config = dict(
    hidden_size=128,
    attn_scale=0.125,
    init_std_down=0.006,
    beta2=0.99,
    weight_decay=0.13,
    doc_mask=True,
)
Below are experts of layer 2 (counted from 0) of a mixture-of-experts language model. Rows are named router (the router's row for the expert), gate (a neuron's input weights, with its number), up (a neuron's input weights, with its number) and show model dimensions 0-127. Each number is 500 + 40 x the weight over its row's rms, rounded and kept within 0 to 999. Numbers have three digits each.
After each expert's rows: a language model's description of what the expert responds to. This comes from a sample of Wikipedia text that the model never trained on.

# expert 21
router:442472461533538471574457572428434563531456520481500497489477479547591469472462485501504482514548527499467504530561384444458548467509493458500521465430493507550511499516530463471538557608475535536464466531440518469537460470487509441473559513423463520467495503497478515462554475529539545493498476455461484472466533570485460555500490534566538454453497534452444470570503493512489432516528
gate0:501550426457539581574530462482563501543442540485537428483507506458486535597428507516499524445586548469520497453517507509470527530522445509465494544485534511450509394493542519437450487479467563492544481566456480484558549476546493555492612545527524531483505513492515519530459476517499465524544531523491466504485467531426465521493478448487476519418545512462545465553485513534523435536503
up0:444455541578479464518490520482490500504519498489495557519489501567555499527538568500551529538404462547548543564509475501522448535465495498504541554538510497558520607462477504501526512482419420542497509470526511448482462546490480526463434467436542444493519499508443499470522526481589550526463501470516496496516572400475494477531562515531549464457490501466415453512569489414468497471516
gate1:533539461457493492413516573481523469484565569533508547524466472538508505486533446517505502442503548511512527484521552501458547535531496512522409474481483494493523455518454584483497554527495533536421415494451463586472484456480434476529487550473459506523493509482468547503546428559501445505440459476505536551421476585501542574520461437515425536544504529546482550480512542508547528441512
up1:522552492515512509577480416513517499505475461483475442483564463455479478450475441513470507448518464504424486422520483551488467481471475483451466430406510473457564564474474525524561503473480540522517494448563537440543480447498487481513465508554463531546517512470592420511432507487537527490524540502530501445529562498447565535454522515553508443474505566463488515528452590533509569467468
gate2:471480524481477522582449485535459517474448551503510559476453531455502523474455467437499500445532441568503505518528507488481485580522485487379514427485501478491547561565472526542489504407465502541495525441506449489553530537500579518466512517515542536480585570422546533557499570464533519473525528451476433461489488515504494504512493472511494511459589467500582495431528536531503490555509
up2:500506528499493562496567514497532458503545444448507437525538581561533481464543549519507546498490518504502517525491471511521504503453478409543508636559458539469515487500522451510458540544466457514556450571459610497492434439503464514510488542446548509529490518528538471438423499529558494444525460502500585460473508475495466435495521495531532447498482498501397507509458452450486477485492
What it handles: Word-final suffixes completing adjectives or -ing forms before a following noun, such as phys-ical, automo-tive, molec-ular, rock-y.

# expert 48
router:484436505568586493544512502480557521519491499506530521453519551470558467477529515579430580514474479554460495498545487556543431471476519505554515470471522520514450494500582439487484486532496583558533506533407476472497461510612530504499507552422465460532490487530521529483515419534537523512545553447554518457525522541547513577536418501519534521509453499443494501517499446493492479519567
gate6:493478462531513523491582445434531529488512484459522508438550536470460501519492480504435567441534508500522494448529488501510453420546575613505513556543527476447476480379511519536490474556570490522461481512547519488449483514536517478476547540519506485552459490516461437457497458535475458503524540563537490473525483553485506549536427489432448490547529425480523545502548419457536487558485
up6:520467509519496532521482439438528527509496491466508535485537496457498506534524483523503570399516540515506502436534498521509489450475558634538512542551519437500455461406485500503518473605539431549496467494567514462460491574516510501474576480484514436543514506516447409481500471498533504506515478541519506475546522550475535524553430493432431499490495491431521567495510434465487470544443
gate7:469455532554523509510513400487426471514483558526518453466488596523450505497489487520451482558473479508542470499511510547447449563451539475506506492552475537511532523525482433489445512449448572484463499556456489511533512559525478570490485492487512525483519461447454523460429424472543513582540527564560516468546512480497475515509512440446528457466518515524478369471517512529409513529554
up7:484489516572484434512498445527473503505476453542513527403502520525569516570466525502463480518464484559514511550508501441524445564500542451459564415513474534538483471518444432537472479491456558493446498469522554498553543546543454506496590465446491580408503527477480507488444440504554505574492489502489546454573469454471518447509510564478526565480486472460519432480475503524525464480551
gate8:523564521507574512469485495423528467493491453438546501462555492488523486498526469573472565504439486491495491476505557485483400441496443483490453536429528481527549580511493517485473589530499623523483487547500521462483502477475574490492462518530466510546474495461514439536431434495466492488560498475487543542481480543514476517493499477450581495566485531446488507482523463575497495487622
up8:556510526554597503529464507455567459501506384419569509463520472496514498516479457532521542514413487514484474481461528495519427459502458489504459545440499502488520565540467498484480581532536541496506544525484492405494516535487578526503479528500454521570491517505544461520464449465432469478494515449495513569477452523486509503496504520452572485543441521451478490461506483568422411511565
What it handles: Final pieces of words ending with a space, often names or headers in tables, like R-ally, R-ound, Monk-ey, catchphr-ase, Se-ason.

# expert 42
router:549488499464485496549520561489477537522561508438465467484467530459543478484515557484449470508537441500489514453479467491524479518494544495543443521440525577498542520482490469466625580466439543522555506487454505471485488462539496494549505507456444511496502464491611502500432454504547583478541439473574466429515492500491522547423571536519504461473562514494560508557483532452440535539546
gate0:500554559491502439523544495460585486495407498526473508513444513497438443465551477513463461468440507476484488449514583468504507473504464492597523453478492461510516503462446518554514465549480499482426542493454502496476392498481494484566535546480551410500481539518527464508495491476525566499524477450480516451431517489484497444524483562524394515499457457423502547430509488463487486413496
up0:530443451427461423507538519517507486481474454493523565510488511473525504524437531493589491485532510548511499494517429490482516496419482496491516459475533535482490515506408505516501559488459449466507498436471519518494546532471437505582514513568546544508518466434590499522505506558498465589470487511508475593578595469470435506565477411498496466462483514446466544499527472512559539453520
gate1:504512518446435484467557547496483498563455523489525474590488434493539458517485455448521446436504458533454476487526528508449515499530485444534502563479479543436497530536564456477573497541455464496444524517529487488498521536487533494571465541458486515431461467522572537532408457508484524419566460527521504480453512454503539500456552553524512492556526469611547533507517512527446473592536
up1:467494484491516487552433461489549490472533503503482541458529508527456573463515548539495527541442554424546511561492483468534475469441501507466523398516486496526516424496411576494460444438527576534527501434463539515479480469512514507456492447524502505596504522538487473441593546475541494545462553455512504491562489544460475515508451466487514514495450530434469516486425492448556469421469
gate2:560430428474532561541504481492468489490525510463379521455451520510529477512477528502551563442522437465500521562508457454493563580505472457543522535522421493534460470499526566499530530471508501530433491488506442489441483540544486487453515520535528507454400450542549441524500447462452544460505417468486515504493490441450484528498502536461500532456469470415466461569553498499461487527528
up2:493467418474487564487505495499526498553552573470398483479498397410514489496606502486560476521492547497510454510567538481472498556453440493587500506485480502560508482496503520501510517527458499507487451492458461521462512471501552553540523406466526514500513540435523503592542509486511577514485505488504497616469519531534440534502517535464515434461477466459535454564484476520475500466466
What it handles: Word-final pieces, especially plural s/es and ers, ending a word before punctuation, e.g. err-ors, collaborat-ors, Arizon-a, writ-er.

# expert 17
router:490527508517537507510460448476503560508480519508495529489493496504522503533550504530491533502565466503514477437543495469609425533436557543519506530451504473530509509493558472529478457564417561557489495580466435512548497532550458476522531468449430486541539453565522525512476462545481527467503528441604529416509491576510505485513504550539515493502578529412462438450500412498497507545513
gate7:456504540502489488550483431576500454545484436508436439484625471457497531551535491545505537505526475556527507563454472497576475558462544486576477506517484489493504511538479415579497417531494481508528520515434481517459515520464510492532503498425494508519490495508483537500460464413512503453515490448510457481496503443535551403467486555530522558551537517509517412472508458486433521507430
up7:555583513518514496448530529426526499489500544506586578493404552531485467421457514505509508458518479474466456472514528495454554429506490499487525467501471465498497484513543552441538594448536500473510466517519503507496469457496463514477525551581576487541533498482515477529557492540475480535461485527445542542521559543479520607500474478432484420425445464499532584493481525491517546507562
gate8:522525519532508527441504447531470521478467499504491499485505470491450523515581479505455566525557423504526551500521512450526499476520490489494459504518521529547477522535553468523475428491535544532527488559490457475484502513557509585409539492527379494541548564557450550528512503481436493491459473526447523468437467468481493392532527501507581528517570502471493500498603463529407500491573
up8:480489454504491514509540512586523493513466528448526530519531502516457582540609502545501568467544360512513554503529515476485506532483481510507518549511549529505514490613508470529458448474531554506472529462484489491502505502537542533388480482503429472533510548519468500522536519474453400481445455482520505475436447438492474407516528467527550498526573520482534474500554505468452530495533
gate9:488434517476466573500548487434485510513494575502471624445529478530501514572490440457551521519457537510477503553471541478557490519520498486544515487474537538510473545508545502573471466471483547466505445459511540563478507560520477461541487433476516456462493485495462500494521486457544480543523514473500467515543469407500485439495506643531483565540510538494572467451518475445583474560491
up9:494456427515468553481483506491462503530495573515455611438535462458504551523484492490540544528497565504454526506539534469492503507489528504575479536516496519546517511461525475492443480491493524482450463460491492639536540503549418502544520404496494444476497470512419503452495543469553502488552550486491494476534495485469518475492483633565516597503498524468554479526550463502561471516467
What it handles: Word-ending pieces closing names and words, such as -er, -ard in Edward, -tor in actor, and John, often before a parenthesis or table bar.

# expert 31
router:600526524452552480552524516522529563502455543465542431452464522472591409534584537581472569470529522532506511505560456529498485502543548447545520514525474451538443543499550523464549544493492538567488518536526503465511486516500480526532507474426433501522529465473503486421514507592575506531509474490540533514504489591507499513497524463462514522456550476505546507483487561435436458519509
gate8:513483545480462474541506433493617520521525491504498527488473539507558417479471507516472474533458526524535559429512474486446510485434560461474471445481531480545526460523542576477502531509536513517524539546513494407491524471508432455492446504514518464528547495352483547503517448451441442573571525455494506450465519497492503588480513452479514559429495501447482551520499464518537487503489
up8:491453430577438457465486572477520425448528448524556495524437467562505521445529555459531482413531420545511486464468407511499530444507510433552473542449510493506540469516489589438505531484547534485487536496526488430518506539541485484451553488575464477521513468504500452521478558500467549449533518556500496511471420499479551536536507463471466504479488551506444590546478498504520522487466
gate9:569490479526566568553515484612452456521481492529491479561539528514510483559547492475441496463492525560470570582541560453562493533491480476516441542511488501498548470552543557452579538527533506508517485531487424501585496543507554469571413509513532537506551453460513472475544508491482518484493507511455563530523533536521578422432484497536538519506541432458521510506520465494478513486541
up9:498492490504549460415508539442530526459548553516559526522436452489498553465526480474504596451486492525489448522448387481487532462510535544521536596563491522500496547431417546510434542485500493431493486487512545514441437471443458501495525530499518469550519523526436478508525562500536525494449484526534494487460465439519538533578488468490511535432518561534450501571471578474502499477493
gate10:491541422434467459520492572525578547476552450436543545426536449532485510449476512504462458456499463548486510526507447504465511489471513486518537547556534440473444475492548525544495510439484576599494451508527491376466494511539449490425514507490490492523539544530453453458535458498524513435485423482495487561543463516445496534441533561460470525485480543474525521543478513539495556504462
up10:514492521544534506465513502513537508471497442439601543564464569572493495485455539509493519470532451520523498582534490528520508510494518500520528554510491432396561517466552558491441586516416481472551493510562509521456491531514425541414446480467501560520510546447483486500540485488484526515489471492527482476408470477540489563435491550468477481457589543546564492471534509476477526461525
What it handles: Colons after field labels or speaker names in infoboxes, credits and lists, like Source:, Launched:, Editing by:, plus quotes and dashes.

# expert 25
router:529515524495536522509508530430525520447558563486460522513497514485439507469508566537531505456446496566533507479525506467525485477551462485539431511516443500516452484421533394595492466455505514472468437519426481451548439464474526462468523522496446514503501516514496548531469490551513546469504439492538554507522487512439541598472537484556475573437541484509527472553527524368516462514470
gate0:525487530609499522503562455525514428525464462440518489487450516460464388536496506512500483447475492519538569541500464491467384504485528540586463546500542477456498532454505491480438509527480468471552436448478507438445482548495506534537526477506525548510454590447483439457467454480540519508548531510443476531494520526544550515437479520416459447502515463509514538557498507473457480526562
up0:530430456480520529572479550488451463479532530529503444472442554490531614468459524567480451525536520561500520423497445516472542499510431483418536434489446510490509509500533512514553447455437479446502487524471471482557566429488571443468505485569476476407527494527543507546560530590567488488503498480485532475496503466556505502461483524481464461524571475555530521523487489490545528475484
gate1:495407480427509558466457518536479430473518501526558439473478486494485507492549510509454466491512522520524552573534483528543482528448447445474483471559528541459546505507551520521521597500453476518509467472474495625529546521553536499541437501506442546428466525458487507450544489535553520497541410398525479557511454482514452509500488562462462567516533481468453434524483521537506476494531
up1:431502546392547513605522510497473430425608499517492522508468494519512543450557442473508455490528501463565541507431466488518496484601479512446501459518496548493524472502568486444491511527517423543497497495487432570527525502499578430549481426476469470510474474504531492577480561443494536520550483467535452494532483518477456525502472527553509547527426495561480512489507465517482513499493
gate2:481501548488544576512537538459442465423552476504493445571471497477521527481541420505544475464458532528474507548546468502445537525451475561564499466470564486485479600433473480522527453497508519491500480428496473497556481528507515541552505504439506448629534478483474548536454487566479507434467479468499493508497566526513532500554561566528546527467524535547469495577445497460491545461527
up2:552482544509476501477553524521513558474481534576524515493497480510490493516508489490544485574538502446547508467426569498475543486516501441518508534547523546585529520530548495490588516498450475509502486599485548531471560506571553473458563502516500475462503535422494514515526530481493495624398467473447517543546503494606501510571519514516513487536491464437503417444484526500438466511525
What it handles: Heading markers == and ===, list-item dashes and table pipes at line starts, plus sentence-initial the and The.

# expert 30
router:445515589440474461519498523469504539543527553461486505541509563447524554483531571531498537542503485527499506528562494521485498540457516466543424444479473486475449503456504510550480451476555543564522526492476448436427503497520494533555497462474490394512474460525552557466502443529488555499471506466540519423475451510483531583461489456526555555476488463500487507462551507488561435526624
gate5:537424501550521455561504490415428495521506506550512540497448534488518592517489579451491513488516451505459462471518536532436492457542485583477451494456466471473518491465526478526468492512508483538540519522603477554506484506555435547479552458493494489602532497539475462519407471541478550514478526467512545474485526498448439457478556489531574483546510503569459530474538446521449573513548
up5:573417510509484512586424469387428463547495483541486537492491519507549582515473538467501496488513464504524463481529515505468476457512494596501485476484473458483503516487543463563466484442498515524535548509604499539527469504524431545450562440498495497545557536563512438520439492538502538513442524484495501436483540517511441430495548503486538497542517459525436537477563426519471564495510
gate6:536511457498533446494495534464399501497438488489464504560462469473488495406472539524482500443540529516542560503507426452483534469492509475477499503476481488498533519540557460437484492397526470465592524477536420499576538471426451483469491402508516520468496488513489512508488499589501549513481514465519551461488547561459539498462500458478558566517545477547492547529509606541424509487509
up6:512478535495460511538510498494573513509519494570600463473605510527470468518464505509553495545499559477503501560469536455522419492503462639540462516467535464504506503503515522521500471521485551553499518571497555499459489500540518600518540535528451417484491470504520538525473544449462458521429471477491420552567504464524466475539513502470413471434466503560552468519495480471554495532482
gate7:494461440466496548484510472471482482508499541544544489550413435507504492443539483455478539622516521479496471561562539459536450546494536432501492404461501463550501474477500431440592486466538478529454491553469448538490489429430444497533456533484555452472529494527571529490537475467552507543530507499517481488502534540447461407506492489479459514530495519533457540505466576461464449518501
up7:566484493512516462510530460514505578484397457460425513489574541514563585526400469515527534404487466547532510470485482528556539495480532525498535568531499523475511534499539531544448510523517506523518529506558514431446484542497485428510552468518434510503449527556391508466453528533455519491508516461498506487510475459544469529505532523427510459450439481502508460540570508568549536528530
What it handles: Capital letters starting abbreviations and codes in tables and lists, like IN-D in race tallies, U-tah, A-idō, plus prime marks.

# expert 20
router:525539510478515488546479470495533572543559574441539492498514507448515481481561515543510528505535546580485527461550430459512470515551491451536488445459513544503549422416516410532517507558487551559494522529460525465503455465584486495528516477480453508475543439478583555489571494519494532465516448474579480443501442510445472506456482480481572511517559540443544445514455565500514466515478
gate5:473486506554529517560485484515472552471565474575537464517541467494465487512457544461502544468471488530399496496580491492499456538557456520499449473546473473508530508518567476504472488473546487443490495518451426468540500480550521489466522574469435510573512516520433520484463519514507550526506409455434471530504471477634549510469477531515494391516474530580526477430517554527524538522510
up5:480526547483534485458442515567514578511499565475500441477489459451516489522511516497572566444497514471468492463493505519534509467498450528471554483480503465595487484518506516488452507443565535544465545548474536485442354527439523540566460456504564537407437489461506567485559508489521536476464456505493492521443531499488495512443452566508500514490403513497485499438492457537533471547531
gate6:451445519515523535481513500494527592491483516513488575509488513561548460522522518568463485490598515544521504530552445436449423497517460466430535487529539452507463470511534522587519543510514491524498571499480527485473498474632520523498501458477421510448541547538464498513518536550501447531468473548588555514453479506479529499531401444489499520494546527453453488435530561504538488539506
up6:449472564462546561458467448532525553525503527505498550533493503508571486545522542522513404483530520574514480526611473461502442495545427436417508544515542480446509520467519578528498556513492500488521468561533499511401508493579533517486470480509447518451472511504474525482525519488529455503494475529544548554485505434420533477517446396451506518581484502461466478438497508511535507510504
gate7:458569462511474515458483524371438571493533498395487474483547552501497490514550469497477528541566511513509553449512467420489431496496524538607468455500504505461456510451488461506471499464537461504472504555497433545508505531477496550461585452508571455461529509499521490427439495520506471474486508489568492507504511424531487542459488561519540489421493502527591533534517487516493494511437
up7:493459527495507502571493516608492471527499489566517500489482428485480504457441490502499459458442489516457462550491497564548544523515520435421517562507475446545474466528488468526567528509468521508520516514475548465495517483522469453557437520545447603488524486567482509571571525514470597544490496484399500494513524565494512465531553397482486526562519534460429484491468515491490468484565
What it handles: Short fragments inside a word right after its capital or first letters, such as D-at-abase, N-um-ber, fail-ed, gymnas-i-um.

# expert 6
router:516506577446480513527490517472463503520527478475459513493482538449553430442530481457510474534478477589494529563557460467560550567498513546519479475473508542503450446500490577503458460446509533555504462505527477487485375495509513460513489509453480508530477447519494551493512470494518576491584531426558527425528459472519479500496532516525546447493570515511583561553564447456571467532537
gate1:563548453572556492497441543471492525504481567503517539495514503506551491472520562469472550495462495484446566488521528583528511531485518516521557363474499528476499487579457482480499437529452483516520419478582527529501492528513542478524543485432460539453547549520506577506504415540461556517521492547495546450536520504482423563596530457472492478468458512518490490482525504433496477500550
up1:474523436543521486502454497561500531477451545555476487427488500537464512563545558507488513568599539469464508551461435483486454522467551518471572549454590560520505570523477478462525522479500518531551509449462554502535436473511497533476537514492518479455615483472553505531497544463493504500476443488509539526515458514449399499583563452523556496526527481467575486509539455538508504529484
gate2:526517464492486474514540554508413495454525515546500513540416518482520454470451516547487561464487540484519548550493554480497507499428497486496518594511489478500461485562548529466502481521503504481494509485461488408490447455464510490491510532545537519504457534506536610472487451494541510491485465438587532514415468554533602510549479578577453434507523499486573512591468556492544489470478
up2:491477501454453479438568516467407492528524516506490460469489435497517479446481487524495479536526530493512532484510461442456491505449555475516582448454495557534514474490537508540473481484405487513509510503486528459426482446500441526526517477451560573461526525447581600490499432500535459514470378471528505539475535542523476488550490522426485437449493480520528482529483562490587492463434
gate3:513493536438474417604470526516544479493532457492504467510497518407500505513555429517518514437457474538480494512489497527497459541376511468525496528429453460448458505513530563538493542538481603450541538459496473459523493529489510429486437521496481457543494481438528493511559456548469530511483563476541532472548457557526521504556454494550452500565531471520569507508479434464537555506534
up3:545486564419518478512515502577533481531541508479539520541530493437518492527540497553504543451465456573536486556516507540504504530443526501540443533495506461439514485467534497486467561497511553434521482408520499429549437502525484519426418505450496438570444449498510516541486444466419495475512522497555474511522469476435551554421468492483520542601490469489564530492503511469523539534562
What it handles: Digits and decimal points inside numbers in tables and infoboxes, plus UTC after "Time zone:", and symbols like ×, °, %.

# expert 32
router:551559464521529401502465521469530537537453490423485474460525537488427522465497549499412502559496536537448597474546491502554546569516533445574487452468559542441492422521474505516469504505477501510473456447511437402485509524547511499539490550497407443538556461484477490531448436534467497545477511479552455494467464467506464588506432476483501510461503537505512532510499509478471513522509
gate22:495445493472496553439499517519515519502496553427554489508540552628465543519514409517523446507502401520490541529509498428470434504460526528521500493472464548453519522465525477495465572509504546485476477525514484565501470487486381523533456474482591507560473556442488549522516427480476503467537510512476530504541434493490504498535531532483468445476561533475557526448485506458532474425572
up22:559500450532524492509457554463471533420488528478505578461507564486485472559445496445432456502464531500499477470399474512510598489513512470516504554522491441473502455480473503575514455469528480448420518454431558459519482477392542492531553495522451514459522407588438499479539497491452516499448560507528521520544490466509485448444515475475530501516521434503505475496527467463506518493421
gate23:539427510530531482512492530432463428550493494498547511490495492542474563457525418525510411492583483554528544474473464450479491540456536550535520497565462509442418426496557493573452494526514493452515527445520467507568465523478515536576526503444510502459499489520463542495493473524509470490450468513494487455430508533499560418483456513563506487507552460520457566468500397502416507528478
up23:531398506492586472522505531429534435557503519472547472519501475508503548511491432521508441476529473509563520453463456432441499504456525466491506504543479491408457467478569522568481528529538490463492536461475464533585442532535518459610507497427514495491479450507472500519513465523523449512464419542475520480428515499495546437489461555536464486497562426535475520525561456507434510511498
gate24:557502484515554481549522485471444448466487477528492532534535543566448466444463491477485538545539505537530561510517472506552404554529487492472595520386499533437565492486524551523517531524434536437554448466481437479483583491620548515476500530486495462471547534565530470461477509500501516459470465450522527475520449485486507537534544555458503494560488484511493490481414528483461555492509
up24:519457489421476453485544466470548444496500517491494454463553506571545502520538574461399507475441439448497398490514543423461496559513496576480456509441438557550556497535562544469457509536548475517448436505545510540431521483537448514477567488489535539505500508460466472466532519532500455538505500496480486493462466475536493532468519579541531513541524468471517518512530540548436516436565
What it handles: Pipe separators starting wikitable rows or between cells in sports, election and chart tables; also semicolons dividing certifications like Gold; BPI.

# expert 29
router:501466525425497432489444470484464535505533551495530487438495511466475557485535538509508611561523454536528456530494416472439446512482510523608441422460467474483503489586535501473467471531474486521450487511490498464507487498484488587526593546479453448525530488545541596542523432496476517447489506470547602469567516533514470525509509476502516543453506471485499569492506456503522497495535
gate0:467551407524505558485496520483409479499508479463511459500545428426461465468541469574489467524510533495450520518564490510465449506504542459431469501453535496557466438507414506506481613531480462507548531432519454485490442476486559455503500483506560518515515529502521514503464500536464553480558469457487574546471476595464521479498428493505461467514522569468477471530467487544498424481425
up0:463490547508506466522500518483511542410498516457505543534480553527516495626451526425482508527455508534494466509492521449502556480479537466483527469503494588458506477493518448515483447480654451478493454527498495491559531525545528516533483496494444424451482505459507453456521477487450472520504523460540447440478442437504472524504550494529427574420433454499543525424492519525460482471527
gate1:496480538456515554436465543553519585466505496524469480463522554444532464523468531532420543467492406523495463502526544518519459494486425466528500437514452462505551470547525490466479515531479504544470505567490478515468464545445586497500546566507509445500541578480597505428483476496480522490481432467500573475470558541535473482450576525476502475441412492543470513528545443514499483489568
up1:514512491536481471532561553542489482514519488559504551552514462552412457456559507479553565507486539424460528482457543504491577510497542520503421482472485584607489526466448492521529478505509501503450501474485463497520479490542441572557408506442477511530531462482441505567503506517483518455517504506471520556513521489456551502613504513531547499511502517525536502489460551405522483476397
gate2:492477452617534483506507531551511531459530525492463464555543487530553427480526494467513545571480453527558468513487479563467517469488513510553480514479569525489457476537542492504483495503549597475458475490474499418489511514526578483516495498428619558544505555536524519435537493515477499486458499445555495523415564472481506492482530512557523484557521413494572497571448522484554482470488
up2:516524486468499489533537484527567470498566516467481456512439516548467543551536460435494507496555499510487535534541647470424528490499495538469444501526449509525593499524513534449553559579513414558520479523468516489501534508447524502494526509459467437466496515501467472494431476373441564533533540498559560480525508547487465444530516470503476495499463468479496489481509542511426449527533
What it handles: Name openings and capital letters or initials in names, acronyms and tables, such as Mc, Mac, single capitals like G or M, and United.

# expert 13
router:461478509465494476524526481486424510493521587446487428489496517513482497502424587506515573515540470514510532516491502481491549500460547464577485466519508507476445449497508476590517486517461543532522529495484502453512480445530476553584476444479511460532581540574572478445531475536530590502478469479500508413438460530504482613493518490559571558464495509424490515470521456511467512560492
gate0:474475517494522596448505549461494573477539550462488551499490514546469562487471569451462478449468497544481585523524469492489529520493503532484508461490527503483502520454541449515508571484424478527497517550461562470528455495492531495482584487519486498533526488538481460443490534554346528507476462496528565472515447550496457560532492456472545440434477506539441608489512489505487542562526
up0:548518458419526456535490508522528416541480415564475422474474482466482464509479442535514535524548531509524522548501534539509517499502479507567456558501424501469517510499477510472449451489530509466486455477558485426446523514536513460499448545511511444491482509500481538571483465486584443505504565468481485479462536456548526492463521510518531542579490476488588338570481484484465527500473
gate1:525553488520388522528519458445476501578510585466447481527471428522517554483544510509523495486479480557537517513492555483475595608567467436488461549548460491491500520545487490482449516556436502442464580519482498471445498485429514511535513538437525536452487482466459452572434501454484502566492467504478505459529497489547516528456486468455468525493496564484554491487537509444501423537521
up1:545440634481555513522502495587460528460500551558486510483526449516425481532458446513495491483534501429506514433516460508518477471488548513481494521482498515413591486423512539574533471462548436542486486504536481485515407394487528510480492482479529480557484550480477619475486516482518515471498507500538479536521520444470483446476519494512466507457542452431509459486460545538484549507483
gate2:438445485523541456488483414472536511534584599569503545469487530491484416436511517480496514554548553495465477544521494510489453534529495487493569497506496435530504523457587454478452510493487498530490597490517460500374513507497508463489545537493526469518542527486502523514420474525487535511477465514501558503501560517500426535408556512492473540528527462489479495537432415461477520531440
up2:505488468514540480461548471548477546514468497500502452539548456501544490535488535467447510481491496531390496490561537440446502482540476492447412496485490582480509474505494509569502546573468430474517514458425501420519421503491489464515450483531481553443533498545546527511456535475478488415468586518480512459463453532531404504504454465498553451508438545483439496575471507495570468533488
What it handles: Capital letters or first pieces of proper names and years, e.g. United before States, H in Hillcrest, Wake Forest, inter in interaction.

# expert 36
router:444478532503493444513518497474480529503495600487462496420478529508476488529512474474470548404549419548491527504521483519470501519461543438533486532513491482516514471505454441528466528434489469552491517553490412458544382453483506577485501539475514457555561520501520616435529478502502512448490520454516602455472487524500443478436496513463528475514478505414481500491544508513517424521537
gate0:517476476485511409503517499553539514540480476490521430449667530488448436511448502483494438472458569515515446510461539549534514495523542493473515475512529524480479470497544469460485532529484516519434611530454495471512431434536502496506408482511442524507500526550534523450487484523493463470534562466472535516530490513524493577483536530461514507595487498528458523554477525480590560473512
up0:483568521555493557524457473454474544499560488545564506513460485469500519495580438519512554539581497427476524502532480447572534490436523541497516508470547481545473590481460480450560489548517511486552448446495472606500508559547486564487580450488492487416430485500501500538467488512509562574464478508546476474529503489484497488629509488504476484489491499487507513449517493488436479485443
gate1:454514521495504507533498515565473490504555458469542517450493566543485428481455507536465478509469429507489448552519566451534501457541519512598502519494482510520478476458437421499553529439519557502483492417453481482589429522517514491504538524491487498554490520483446538541452450472533536539481435498516559471532527534465413455402534567487481511481499523383497496570516486527489525517557
up1:517515514505488555564485477572528506478547533479516583442490569543502501471392539549457480494515508460546445494516570475514516487477526497567517496466510469480479458418490474449535567406590521500516485428502540525578467545501521511474516519490519498511469479473486516508504498438547518518504404514501493462526554508440471493422511485523452505463529486406484519517546450524442582574546
gate2:578488562470508503534471486507479496416524516540478502498427518429543474485468494457506462419453489563531497548530567531498473446563476502457512526474466563539495429484518565457564502489515471523429505459488505447568553532503523499619510484478449467434511504480493595506486491445505468548455539476513502464507455507463471538434533484467510572456515461394502532472494533537476503539541
up2:521484420541523462453487517463487486475489497487472478518502516507527550528502476506460590551545505410539533515511500454500421414427444462508547465418480503491515485481485528483463572530536514533517510551493554462475524476554489561446526478540543512457462483461545535427494455441523530495540551525537509487479456540501396552516520484592429491474446498457471529474456459565581553475498
What it handles: The word of and the, plus first words of names and phrases like New, Early, British, County, and the -ate ending.

# expert 9
router:471539550498485487544542450456430517457444575496497483526539516503477431506513584481467510508567510526593474483492474460485533458510600462562497519476553477504537518508497501550496474464444543496476437506491450476560490484461482516488534502438412457513461462591550515412546498532475547519477467468497492445519489530544470537435470458538526570515489503481540458505576478446529433581490
gate0:537376550504435524475490489537503470468485497477511447431498497496559503489549533488493539518473499538428500550501562504475561528544517557527558481453488531510516471524460577516571533512471508404462550475492523469548453458502502513500488578475472555505547578507524495541457463431524533496471554474449541454510412500504538518508577532572553577496458496543502501532578436498474506486501
up0:514468526545485526535491476491480475503480454444513475476464476480504523440528488538541518501481445465452428442446469542490484558469495565418567458461468521546459479509522495500616591512535539399474514480531489465601510440562458417517515517485535562510451571497559506556581472443522550530472500488482463434519503549512535488529544523532494550496442498461470552499495496481477494485533
gate1:457521415451497556493386476546492562469461497470522483468485584541447513534518548477537509495516495527517530633523496481550497457507480484496481527506444476530449453488485450432480494489458497442543451582506471497538576568515511535505463604493499489514537500464480511438496450539536547523418491498529535504478514540488518527449507525498524540434537556460478508488521511441577429505525
up1:485478527510495560531448568472579504508528543530527497568516385486572497492488475528457530540485568586502442497449420490534477512487500465569467549505531528433467540449518543495521532512494493524488513502540546533508487511538520492477460482445429482569451500518526535478528550527551417457475454534564563458464444517510532530459515531488493570503529546415533493473515506505399448507468
gate2:486602495526494497574521565551494502540477547488562466514519495444522513499462518528498418546451441466496488481587463543445517524483529483545524487492485554542465453505505517513543456459528539543438469602445482459486472517486485540497495509558487521541567456432526496497558411545492497472472517476508446467467554493444509522491539436499513419536508495524565498439616507461444481472494
up2:576515549540429534454472513493467511476539486560471492495432477500495521472447475474484576487530497525516526484539498501602458526525475508468453505561533483413512539546499511565463525506517440492562554456490526514493491550518462511440449572471525497502434495587480506520427555471500449474497484506515482468486483513567603463508476537528440527463511566493472489467422510538476577607520
What it handles: Line-initial list dashes, slashes and ampersands in names and taxonomy, plus first capital pieces of names, such as - Order, Paravani / Kura.